config = dict(
    d_shared_expert=0,
    init_std_router=0.0164,
    batch_tokens=[65536, 131072, 196608],
)
Below are experts of layer 8 (counted from 0) of a mixture-of-experts language model. Rows are named down (a neuron's output weights, with its number) and show model dimensions 0-159. Each number is 500 + 40 x the weight over its row's rms, rounded and kept within 0 to 999. Numbers have three digits each.
Before each expert's rows: "comes before" lists some tokens at least twice as common just after its tokens as in all text. This comes from a sample of Wikipedia text that the model never trained on. Tokens count by the router's weight.

# expert 22
comes before: "|", "-", "\n", "==", "a", "The"
down3:535502540475580569533496414457422418510534387504556555444534575504513525476522503472540505524463541549466485492479540468406464455455453474505518528476450488461522452584511500545515461488482476528480496518521505494480514433530537474487511528496483494534483528557519538501558499485504491505456504506499518438558515525475457542483538466506473476513472557430564485535601492461513492450482458469540464433553489506440515432454567419508516428514500422459575555510481541518549529509545479
down4:506456503563488498457509450507497519437433500474443471492503485504533530498470559584492515535533439496510538595550541501505463508522489475562496444418435548510477465504537532507463441512490474504452584500528520426493501527448581480470484469406454529496501463454502511490617554505490543511452508443494501524478512491473461477544484445504404537513489488537524470453475500478472510551508477462429436462456508514457503512512483487543618516543556500420514451515445576522454427487504472
down5:521549450471549449441467407482491517472537495544513429389460470404412512531486543516523430483497513516475476569434476491488488445545507512395516485551515507481523515591477517451463495518537515545469502513537496585547503531536478452469497514432447491527453452458558478512484498482467473473490477466534544480542464500529532487488479480513512481470449428529488432459418503572470508499521478482498494551514538474431532518504583506618554498456473498491523452477528507561525458497543480
down6:467538495547514482506560432521545493490448437557475435546463504478435474509507499415517515452477485429471464479581510518540479506470468542455512457528533511560512467526470472479495532499529585558516473524500431555532442526425471570518429459486527521457559471508496485502538452537475528477506573563436529494477465575516535488503451545434502462495458563412456452514474524582602451518503507481532501570519531467472592512518544465535503498474494471519520558522519434506532455540504500
down7:501444506460541523475507529545561464447484515559572438497430482446510431441511541513559556466420526500476519491453486520569566473476471465545497480456464536439541489506552506452491423450562483511534492497495570548519562468507516450495498519434546521463510455444522482528462499484462510486423525541541489535470462471416510496586469481423519476496438495484528405454471495561465518489497424462538503482502475458449546505428576520512524439454545450498511516472430458508541487501521468
down8:532481482579495550522491497607470508543463521551519521525493482489550506449530560540562565545482476540514511524452573526500493496554467532517551459492480517561461523463535530492495591497429463519482400411539488458512545425491496477554536479523493453504581535480463471507522527497465486447558491493442475513469432392544487513537521546567541494570509501495525499466502474478585464459463489442389550522586490521520526519494525506457495466520456464467514559524487481528464481487543466

# expert 60
comes before: "0", " |", "9", "–", "5", "8"
down3:472491500516461500539531456527433521539512558482485440562494521550522432499475501478506545553511390499574487501445554563515555460461559516537499480535619567527493454488579470487503563426512432533522476500471506479510432457478521497453500437445539475509524457453522515542560500512532499492582575499440499479464522482535478467430562557564468537514506515531513513520513497523532475581550480575504498522540463497493560502561464494465462513524478511576492470562525549489482517550483427
down4:521601540533495476521514456512525409446464440567535515525517517592493534486521533429488502494476493493458559551527508534465445419547487516476458483473516525420487533535514558449501442487551481497577501484491489428508548538560427510524507505512443495433436458521500527368519512541464504570538561487517453498534476559484498505514477547480505516549494508480468473407483518493506493502484517528547488510455517448450486480442589488484448418502492464531560459485515464470441531481481558
down5:557510493357440532451498497576547473528488504548447554560511525479568429498480512527495484523540561500605551446461523464468416560461462536503531507485508485545493450496506542525596438573448562507484427542551483493490403496477481461481451483495447481502529570480501498497491509469536516498506509492464462511562495520487536461512458447538505522517456503461488423480543433492473499508464562499537470481516526545462523541478589500526457479444448490537499465536502506512443460479456458
down6:445482473597563504484490507433485535489494482480484570471542494483536489535471477493446489473548503509420538511426539469537581554475440597534489522462461525479499431508546485470518452460519466527465538503392414488492514464539460516519460550545452460437416548477494590533557468524490480545484555421555467451532489518491557469476443477517502545478473478497484521455567536453504507486545523438556513483471528467504510475519473491469513567497543474520432427424487466521532516517474485
down7:483475471517463560553510479508468535570506536541419499613479440478458492560461458516470528525515440512435522509575471457538503557470481541509549462463520451535512457512535498472512530539471381466566557492456459539488490516509546498447479458448524503478502473456434509556538520505549548529562445497484525573418506486410428518539445476463495525525502505507458511465500442510545509567523478519460492512487521513505529520501451567420594448507504555549457490564502474521533502460510536
down8:517541474616507516492516531482507470487532567518481544521479512514503378496535448499530545483475458474478555530517419489506555543454460563504427444444484500504507442500496518553463471522551468506488426507427547456513503527500492578503518490507522543566527504528510497465556398521494472413381509493480501487487477461542490489423527420511514453429538525497535566507542508467579491472603464566454485502501513550485450486500517503505499530536515556501516540502521468527453465507553464

# expert 46
comes before: "\n", "|", "-", "==", "===", "The"
down0:457514532504477581472521521504541453436453566498485516443471483473492514581489503534484518518571545583501459419512498453454415486432481505522477491522527454518453504516464457482474483456500492513454474612522535493549438491534479548552492396494461519458651539471489517540480513567558494496481499463451495524488524490477524568518499476506478524472500487497509502527557422502479580433490523575550469485466503508519526488454424517499437455433523568530489556471490508503457511464542507
down1:587512458428576447449530487480450459491480457562517543410532423500570500465463523535523492539554544535520529563481551564559517507555514515496422505473507489559519553511380517536485455477509409481494528555430398533479546510493481531520522550557551463465571456549433457475467504448506499542510538509508496511520491538530508541532452473476577537435434475521528487506473522515503464515485475501503442558498546502493478437508524504438488485494513469558481488469504519482514508466466566
down2:480577428514498479483466477567468507519482541530436413533372501521487520523508490592551506424508468509504490525475474544489488550535522508487568555481542491537527529476574517464414501460508509486546517554508501459467499477455477457507594549532477477525477474499408463513526546546477460502488453556508465479518473549496462550573475513475587507497499439531483516556555495485473476510513553484517525433540470492454521486444485495465519505511577497481513438508502485390525540475383515
down3:535529569402491448457545418540453526484490534486473526529434497508496469489473467589514433539494516530448495550540518505511471518510505492533507503496552493506450524495518471523494456477514545435513515516483507539486517529479503468512532467480504476475450471460379479500511485476463450522511509497510445506450424543466530591491506556477500518540447492584525487589512470575486500487479508569516451458443568473456418455480491391431520568604466577469534510523518479442458485490482490
down4:474497471382517491587451457485493480551518539524519466464461500515480448555483497433541490503448495531485471460543466506469525508557487509480489518572538530485457439468477485501481529476479529481543501504465506516513445510555470488471533477569455466424547545588525515519455491501451532545452481527417492436442554587511419515467466445506535413562544482475537486531511567482498509503511455518556505459494516550409513511478496382495449472459474557513543502504477457445504499398517515
down5:402542559429464552547562442512494489512460514508515474529490558505645471458513549478489499517516508512514586563516465478480560498525534498558474481492485548456489478466536508549453541451542515533479518522518476476478488499526495503512478454525505483569495515503445478443526532511619509533549531506522438519412507468495548467562524561559429498457524520460455453442517502425505540474523513498502505465520475411511530460503479519512560494539524519505536596544455457557455513454454566

# expert 31
comes before: "1", "2", "s", "3", "st", "mo"
down0:465554530422525490562498535454499536548564498439534506428470522512457541443437543454538531549480528594539492478495462538540473558476497546448522465494504416473550458495462521500533470503573438428558482476419560507461487478522492477509524475532545527562505512469491560443544494540467465514501491507491461460498515521491494417432453497507469464556507458513564492439482519450485515449507482508491466481560529473488458555505471448485474581487461512425529373503531464489510570561481479
down1:464512462503491525499577464547527569532549505501505516501446473545501446489558442485486586490453512517453526556589472501396509443455508493534543458454451482435518442488511467494504492488482446566451532453517568512487500470443483471444445560512499489527540468475472512468497464481515471514507485527476461557482464470560516512496554507491504508446438480473532513522401476416491430439499478496501405529477455438535493561544437446549524538516490495487440452569447424499498475563449462
down2:475464494527518436459520532556532403487488522490488506442512528558486478488443485499553457562436506522506455494527497497472527491503485501493506497491440550494467517537462451446523464528589496465484482532438543476475522527526443456487466529512494553479480570616444446542484457483557489410484492439554534463512516556477554502478542485501404474577514585478536484495522486483456478511493568520485539490422430558503474434488521501443563538419508465500531513410454462443466476516488550
down3:471456515561528478512519535492471545431491533483479532524485459449475463552567484455495469499522507503515461461522495486522537451464440455552469432445489532552560472474456551572518574498489390455502530430493595520457511489592477536582480507454565502472560460482501421548504487520493478506466510507500432497478499498551533475464500454522493525531629410435541504546486463508562465473474474530535512495481467479481514490470496515521572480501510475429452526496482500528430491414470548
down4:466559546523533523442515539464430509511487520529453527440527545519452509466491442541533490520539472538493499509501505504542530537483526436429432397422498428500505413567491530492484498469523449483444518537498523464402564493502448472462471487506420535424504494476431525525548482412446478538512512540512440512520465545520428425517574463515530560513427570463509525467444464488537504492528496507505506473506514418513528488494467499505484500494509516442486401577494502497503437463542515
down5:486511520487544532363463492428463475506503461481518571523525503474512504415512508562473496522565570501526521475492505592497444439491462488493476478563523489533545540518444508480514514540473474524560549432512495588506553506572508532502477561507530502562480578547490426513553481528464596516506509453526506510478488509502439463521466488438471488549458537588491478492540445493458585538550485453429467525524453480487469440520541525495515507461424530531410471491481517521495511440490524

# expert 9
comes before: "\n", "-", ":", ")", "=", "N"
down0:457522540486476529438496429476523455531406479549491505447479444532590535491498444448473473516478525501502494515456534506502522466540466459522540426536412476567469520450529472507543516492526647498492475551459493447581569504472470480534402476503530529448498506541564550496468475530592521535523460440512452428518510474530520487533487526562446497487487505504504556454477481525460553500562450503472514453542502434502539534497525459447481495551480486559546443516543473533464548534504515
down1:423480535603541516418501560434458541538496477505507509521475566479503479477457514529536533469579405501519575482506498468491598496512495501516449486538468499531529495528547459550542562504492564431500550437481565515484493575477535487498531439486496453482500520543529546497524464457498505444505540506436454499554526593440495456502502463537570517472455514442510542511472529508571503481472548569489517530555495418514530479448486531436463488507483547508491486511502493569465446447425552
down2:543520476537460484508547507500434423534521455467529490510542522412519481541548572526520425484494549469488511440515480422505487507560536536467584490470509469456482603449416483536448504489513520505512487478501483508466524519541545497526559492584534473446548496558485515506459525483480493513476461536521514452492521462416470559529439448479488417512476531475495463490549540559511396439452472503533565516534491485415438535512447431537461489530533412447500491496477565537482499466506482
down3:527436466493475518465588409521400465404450468486510548496496527515502540493520532456568500487480501587540547417467562511435495486501505527503501473575558480435481477533426457455506478472524444518541488529476532453522473426524491491461475469509507481485488564522575509581477531497513492525595511533502514539517444509465549537479514562544497444518493504482536534509512468419457520542517502516520415506517469515562459476527467547535475452487537488472448510537488384525467506422487497
down4:489483477656475498491517507500493507552391530524473442480482496490435517499537452487429508449423462472528520475595568436499508544464480494501460477522515504565521485503524514450515481544443522467555462535582519499439476548488557508519492379480556508473523472515489492520493478539566545447448484536518532494507511601491485499492521585521541484493505501517533487509488493461479558419497410527503517538486439512499442567557461451526465523497533553506530482474517521460501477516484426
down5:500405540409506540452474476496486482497547502428548496445538525403596493524506532534514493544567526519542455471481468484481497495465518501475536484531408474525509477458540509545510417521487523426526475505443431519452432499555476518492454399568493543465454473506444471562518500456558496494447524494476504487479555479503530517458436437521450397514486500536500556509562525571528513515510535496513539502427468489475515529474516502474414522433522464507436488545452524479529494439503486

# expert 55
comes before: " |", "0", ")", "4", "5", "6"
down0:477551549373579454484462531424487504514491497500453473582472572505520454568531423546529465491498532499482455472535479464500512462431518503538538534517504513562484563473488509542492554542536537423572447524540559485453534427522458559456489489501492497523502527473515493475515451478524540492459541563494551490471510483442511501470470474417527523490469519561507475633531452487527452491486528484446426509500497535397514500529499516509423524476494518523453535486487534525510541511590515
down1:420540500468463504440461542501536497555494496548498477476496525506466499499531446498509466564551502484501539502576516458454449510477508434451462485502523469462499505501494519401464570503436480490525476503524510521486443569596433543452485607473520476561557516479491557491509464559482559458583513567458522589502512492529498522548565556510532598498519501516601486454514425511509500474462506499537532564474449450508505416443544482541503517465487500567550535533465531498476510498518474
down2:529528500487532485518502562585500504469472407530485507532533469551561496579507466414366514435403484462609480566449511502530569521566485461527458517501489477523478538492435485483500431496400461446503430473512529470508500572478459436392548492523500467501475478477523550482486521501507466461518484493514441540531498493481522570531448556494524482506538535463478519499524518516483532573541424446505549451505526567472495519487519453496484534511525483489507500505458499520484541554501466
down3:507406512588559432536511531551450528574513486519509539555532452563475482494530536576470529556486500616538479515415530452534518510515480484480503413515543515488522476511544539543575422535510505475495488548496486516472547547484509482494484458518545453472486474500492486464517536495461482528489486468548509464532529646531438455569488477482573451493529544559504493516500600447520530529560411497522456533494540461500486493508432492492526467513491518478562524513494532539544462534475494
down4:466463521494509398545496531456498472537511456539429515512518548523619430470506476516499551427545491507474475581491502493581509484514525478492510405562474424576510460504526458427502496529527483501517498570487491480499510531488527545484496482535500467501452494482463444529553471466530483490472466490468495453499545429487495482561517446506499460448515463484533487485541464565458479491522573405514527489501509391561511563454536546565466528572495444468549458520547513530570516475534564
down5:542526524647529472479512534464482417536531514493547465510462535493533533446543520560459474482560581464533491484483439585503544517551436477477482479493459518507490537539525501514481564498443439505516491575543456427522496519582485472460478514468503424443432512490473491508527529567489474491495496480506528430535480453459499514556511449469560472478538443475407541455416439484512505440532504485528495557505460475536442502477540523563487480555438553520510498555519452523475543481529514

# expert 37
comes before: "s", "ing", "ed", "y", "ic", "ation"
down3:556517578502457560471539522466562465489518542476550474564531537483563466549502462450421484499528502535574467489514512637564591513503499468546496462513472502486480533532506489510539529504529505521425456453439473490537553461577438476548474493515446497551559544537489511478548509465507541491406422550455436480475462481569480497601489467498484500444496555501554528526492555495537517468516528463539480508452471536483511454511519535508507514546554519520508519565419490505499501417521512
down4:526568494533443513578478508440514506493460504522538507519511520461523473493497526543489495457477465534525465566427511426503440532385543456515478417451496505501565569569484496530496517507552490529507518555513509550444502468462496520501460509463512596477456515493488481480543520447550499538470560445450489382577520418498538504519484558483458528486501519500488552493495469579601503432502491504455531465457574503526430500498493516526454523545509532456524562525498443558511495551572491
down5:460497502373513500396483555511473517493537502474503496584517501499548522459440453534558483499461438475483460464526515528578458510488556601542576543479585462560542490464479502574458583474437457421458500537474476476503502453526476484553452477528493492482461487498476550439477448463527532527489562552491406475480466513453468487454443489539536456503549472508493458520549490530422478508512526449558466518504464529457462508526453508463511525523509516492528564498521511508594528485501509
down6:447502535666538499553506547519495536544496500477503519557522512463464513517593472464501506459485498548460498558554554499476549479530493463545430480494507511399540441501498446515543523528466561481483568471507482505492525473484533520576498485542464464457417500467469440454526501489565524490476533485493506515543461528540470469457514504546487474480527437456518444575522477477475467492429614494503558516534443496482446493512517535594534497489512529429549513520507411518529482531558485
down7:503482514429511463532480521507510509489555454511494524552557480526564541506527496415511521537467522509498403515508568481544534520443541484503494477606438456447413452471556538592513533559445555531489539459440572503526510530494465530441514455449494542575529501412501505556549532494520547525541478511474522525515528534511543554477498488515496571416513451448447497579547499521461513451450472533465424456466451529453543477496504491502504504473498530482508526503528499527545567414462491
down8:466528538580477548458485533543525412515447474589422524485501495463493538473493482469479462512525547524475508430513485499436532537502499558528550509454506492476564548548539519549492507550407489513431450588509472562420463440509503505427459513543461543474484530594428448531492493499530525540470476478479512493513460477416469420464542468500615525499500495524512507456516463502449459496544501456522504432505461493475452469504493470480518449574414497471497458493477540557505473489538479

# expert 13
comes before: " |", " ", "1", "|", "3", "0"
down0:533492512402560435495462560419513447573494486428448528494476529526542471521487456485528511531495484552488478483524530522543479444562476480495459575568550432472453461492437450533559510486540532559415499495479544491491476534496482476538489469500513521479481412487514524467456553484529467492459522506529475488507508553476518473486578446571521464518473502537360460546461477459524515564546516444503508486505515474488504478502466535545532474505525549534475470517605563551450483469510594
down1:475548433551541526511465566427453495587547518568529492528518518472467508462514529478587553502460484471473501456564469500515530530565472520512506499479571448487565501477502504496584508522496472498514461457549500473475518545491482516547462478494549440518532582469512573570563562537440528439532420546514486460525496466497471393570418493520458471520508485414515545474472581504571487508512511537389546512520535503512467530463492560477466524497549510536522509472467491454487504473508469
down2:472460477525524489525455470415483485521518489522470513461470546433520468598489524494459523538530416441542519511509502469481440456502482504490529453574515476501527591499536535471473524512548482519547505516510468505588503507496607590507477502519534540528520501574393473481501447554481490467425496456543473568521570513521536556471506535486522480630534462452566549497475478574497470527492543565496516439517491501507549500418542497543529483458555490466516515466549484522494440489526502
down3:537527521472474394492549470459502472480462505481483573497463587479508546463452463558493522556510504492496479492431495481524530458486495525469556577549490494433448501518515461501506556517443493422516522483509498537455513492525552508488497465469628428511429570526514503478489453467498504515482576504516449468486514477453473535478473554529514516480452427518544390476550560540461553452500536452407495530459502511457497464489518519479443566496449512445566532432529467499473438458446499
down4:486482469473436498482504432443430480473520442477552528468513469457505438462507485508478449551513473587502517481499538565461500529452539440521459503529422566433524543474541516520483451496613512533471510464534569519513537487526506509485529496498527411492473545516446495482440504514486466460537556557499546481539566483577498444502546518426453494516532555482465470452539535536563540496462482423516512468472456560438500472526499496457536481456477549546491543430519540539553541568572558
down5:606492467381484442493472474538540476430473523493417479494508514451447480499515464462504475509573568492464422468529539517470492478478513554547499518535491556515500552565551551482531433490503499388524481470523500517496527536488505444495461647437503526521426499486564437535565486482455480463550433573495485589467468471485548495440528505475547494495487523511523512471441479511476546491514516534549453524473498505585520542527487533498514496468481527467458460517545525498454517493504519

# expert 5
comes before: "1", "2", "3", "4", "5", "6"
down0:463543451560433583552485512502509621458516601452525583500490456530572491528525510474534523558467494455524502525496527500516465566565471528451491519527453492557508493503494520530458520483512513538553491533418501483446588466511538492481531556549508516510507456578496552529499562540509506481532503508495494439445521492499444482468402482486566548495454465486509471551517450460517455518481560442442529540449430559566502503476524506573494533450527513566506518475531572495475504463490451
down1:560504458503516492556495595499476453466511488549396499425515534511542542548472445415478488517515511413503466479446434476473434491481537547503464475501518541493398496548466516517488548504471542554559449545498502437488549530469505442514521429522574448469458460581499480514446487493447545495488534488499513502469567462505562491487457505525476555451448490437455530446448597509534506507556497477511529465481512490496506496434491511536383468530454512477511474544454449488464462507466501
down2:472434560475516478544482472532560438570485475516489484538534551431568462466524482517598498433508493453582554493492547559481464509474434495509554489444575520535477519483543510540457475468477451547522482510512558447460495506514461442517424527498477460456476535517466424439483501501544466513477486481512508485547503485453490503506489437494491589418549510517478533595502449523424544475515608571532514546453573494522500503521480476472552526542523540544504479470519432522501561459490534
down3:447501475334519475444423504474476525464483494514448540523513448557560449500478486513475489493542503550499506557479477491533452480488455509491574545596522481527562442504418528558477461456502550478531510481544494552494500552468529516515494557532520531496459472504502445544551406482474473477437496548518505500472555577493460513504510486516505532482480496530522538514498476483433524455518456484508449524501588545505519437445471507464400571498540533519469460539511521586494581472452483
down4:459489564475455463451456543465507462461451502497463415469482510407514427514492486477505487539437487426509505523413479517438520524435511515543509520553499449587440426551464492428504550517454514545462435485533468467466479544519469502447523528511450480444494519497515504530457450575495461553550502559503501515487452519422477479516548478511505501495471447474538529572497544481449543538528582466536575568426570518494489460445520471509541487507521463512427523546487455455461558493495483
down5:461465471495536493507499474530490533556518489475565539479499450458498532505549482463523526517497550591520556466540463551476466501560442550496487507497495475536539501443508410504492527496475558545528482529461463479532534495566540481543422390494542495487465510489524518470447495456574588537448519555512552433494559431532489500486479566488480575479529482428480489441489460497451424442517424489533482478482569517493512514541533465455544528490475587550410467531472470486513516476571435

# expert 17
comes before: "ed", "ing", "s", "ation", " of", " to"
down3:535519552447498561486503581535545504518439455479537493443463531470420548467547555509527472531473517462559550445497443475459567564481505455569510533528462535444521493521483531426537432501525498454481522513510500484561445450513486449468491461548501519556511479532461428462524460527542562513490407471502534456441526508548472442469501476449458505525456478584515510454449443480476567469462561535461530514492444513483497519548518470497555553491552475574519492537421494455578487486438511
down4:510588576375490517468474492471582613469489495545543499509484503433407566468520485553536576530468485527548455507472546582445537505474446533491527515508478488539412552509472522511440474537576483470486534567541487514490459456471425518490415476442473560486520459458467447544558483461512467505442496481481509512533508534482446522485460518512515510501448501526538503465489538506444502501484466545523457446539532559484456484499518568450554562469533471501494484475470502488522562539492512
down5:492509604541431481528499503521482568507504547468551500504580498423489464492511480490527494534492466468579522527543533503494509463547463496546461516502488505568454471529499444525503441481531437500571584528451536527453500531502479525539476487515538440499475451515479448529528549447427481534488481531488577521495453542496508483446500471498545434504556527536506482566519464594544542424435546514460515448566518444418442477525492505459511586419513525519594537486524567515469479510518527
down6:523532462555493501493554508467513497446445497511523455566568573564462568462446393530488505456467540450483508517479492514480510412508483504480429512459526490512559496511515544516472571449517541516473546504458434495584564447497449451528512504515538483505530514505515521532502506467488488563508460368497466544565530523543578503477539552468543462480495487465473573444509513482485509518448537519493433492472545451500506555388500512478512487556505532434482456507518502455456437522473421
down7:465460540398449470449504489466484527529474461457477527544528507485443508547485487529464476511510540498461482545435466532508518509472519506463434516571525582503482510482555491524551547496518589470423535524540550503439466493525573468495470612452506452475443511536496447548457564452541540565483553560481525470518513565474529562441474469533402467537467480535503524493519510484512498533480478466426508417481519524500442439503499451520563518488468512547500539547593463494553547482545493
down8:468520500451531435489526494466515482457495512461465490551520568512553546452520507542482476475567537514543453465521507561435491409569495430506463478504465525506527510548430492499536520442515468464508533434486482500606469419517528525513568494495573573526551529558548500496575507540528491548608560519517502458532516444500446513545449518441534565505509512516452457427509487484548462508483480482470495529466461561488583518470484542466506556428533512533532561455543526523465456470454482

# expert 10
comes before: "\n", " ", " The", "-", " —", " He"
down0:453494486538471464526470507549536483487483471495481511490586549534501577557431462570474491526533520536397569476425543502460508494547417488409540473513485504522472588476485593555491489547456498495412545472458504488524520480468483559520531531452520508532465529528440483483481542463443582504512511488508492523560562519444526515519495486483463531566536510534494528552494427556431469508433487427428484481533486503522540464450502453452541416498478452564482475488486510555510473529508520
down1:511544526520536457504499498504493552528516482497529545461489467552458509455550536512465507488443472592520538474462462450476518549520542550541437459488508535490476492504493526513513465448567509517507557480492512450480502491528504482535517590586418518510438489432493468508524472463507453560529498476466491473450495531518507543477564454447524495497524556486522504449504422452456549639586494455557495407510563551466406537581464449511481478473503506543519587480504481469517526514417483
down2:501552500387490504541498548476545424463530515433498575534451448518443479526474478462488456493469526542502455460452444542473490415493406565465528596537496500526504504453460560499478516518479572504536476464477523435492533566507478495492478458570458489488544492541518548431475506488503506528532481551536525518563521509493528460502477498479477536545537515530477454510529541464480506573482571504562452390550516475496614495434501482447541443505475514492552467439537499480483506503472565
down3:574543434506459415509536482448507463453529512563486479527536499500476482493511482455501487544508470552572503508564518545520453568503468511549493528488529506446463459488468422542527532504532440543477500526499524479555475520486496465489534497514494472507499496463445439535515391515574459478487424508525559471438509532487498607546462514522567435456513625532576496488544559497431489428461494570514476527433539565462534517532461467520432481499519532504449513527525482502548465466537486
down4:520473554527441481393554473541495591456504536525472521527454443500602536509596527589466419491469566468544498574478548465488509506535543484529517520491475469489476448519563497492472479514526513454492461495452534532510540511505505570481575503521488478512475443503511484534504499460481480516476520444537540484472494501465424565458493537508496511481493510553439559502518517519527505514478446509569530523494480425448497487502525437564567561587632517473488542498489528564515537443486501
down5:464509528562497445504524584473431484497516494438559496424508534535470503512472453504433593564483529437506471523457540526490507515561454501490508484499580419554428438472480595501446454518539504447484470433451493478545457495489472460538508527494530490477439571459591500511508513461490500500522535492564525562498494500518487408547538479493461510538482508536528541587485469472507508543574483467535480507557511528493501506436538494449519417479478488518431493516495513554491527575419544

# expert 28
comes before: "\n", "|", "-", " ", "==", "==="
down0:498458508580568526471450442512500523531449512470498508498478579474564568559538530475541497500406490497493464521497481503485504478489466454503433552539512547534527493530488494493441416523537438451535409498520482514487487397521500468538509529461468477562485585487505533500508535459499492562476463447431465564502463479550533478543490546531474534535500466419466509477511472456552512488491546469537460413484511505403480505477422531545523551542585477475593445486473523476494485428507510
down1:427492422470526467461490456451558533570534500507575479435471532496439435547445465485494519498501498465490478461464448509500528544400503475469510431559525515527432427493508532517527483491488627517521534432482509517531424473430481524568497478516495501481503494500513507539574421449534433528538601551489463555530483530539460435480527481470457551519525470446554445540506500472436550459504492507463567473518524538508555505515519494438497533487513471563533534490526474552529491516462527
down2:492593471566459564473493518439516504519479515527493506501503460416504504498436471531455541463506522510541462530530475445486530458525455547469500449463540525531568486528536434465605518496529552483457514543492469444520496449489457469596510558468578537509473508546482476546535467410528552529548527503473443486494491480495495463461492473466563464518484514461480478513484459478483531506478451523536469537546555468558484527466556664465524469431510495520472501538599554543515506500464480
down3:520540539497518497544495506527566498456487443477499457442519530503466495478507611485507544536492509517554524513488463531562559521485489520502486433440440570522526511574504464523494505537504440546513517414582419433545506500563535466531497524482538491535557516462473465510493476487558440543517486550488461524459433470531456496460415592515483429486472503498519444535443467451464457495563501504461464563494594469447537477562483517515454502522491517575493475476555563492505418484451547
down4:543514525552509456483452460429465512500484479504451461506483461504499512500453527449576484500465500578479525511553555455540519546493506534523494530496468548518503540533510447538554525563464590527477507541478494581528466431545511475505518492478551521426467481392588509461496453567482545488516480489480525498478527427501546543483485431550463377550548517531509520549458551499473459484509405578515419571523454491488533545489521578522495460514507575504445534520485453503494470474513511
down5:560484532480497532491437489477545501489499464442491537525472464475452523566484480506398539525468559439592481577517482528538501502512535552515489481563516490504499545476419532551504486521554459536425487441485554412532499575514495475508493497456507492489497496512543552505470520528494415470439550458546461497538502550449443432464501498484478469497497572504482450429471568473541609484510520526487451497503491517546512510427540532572476533411553506479519479493547468483482421586519483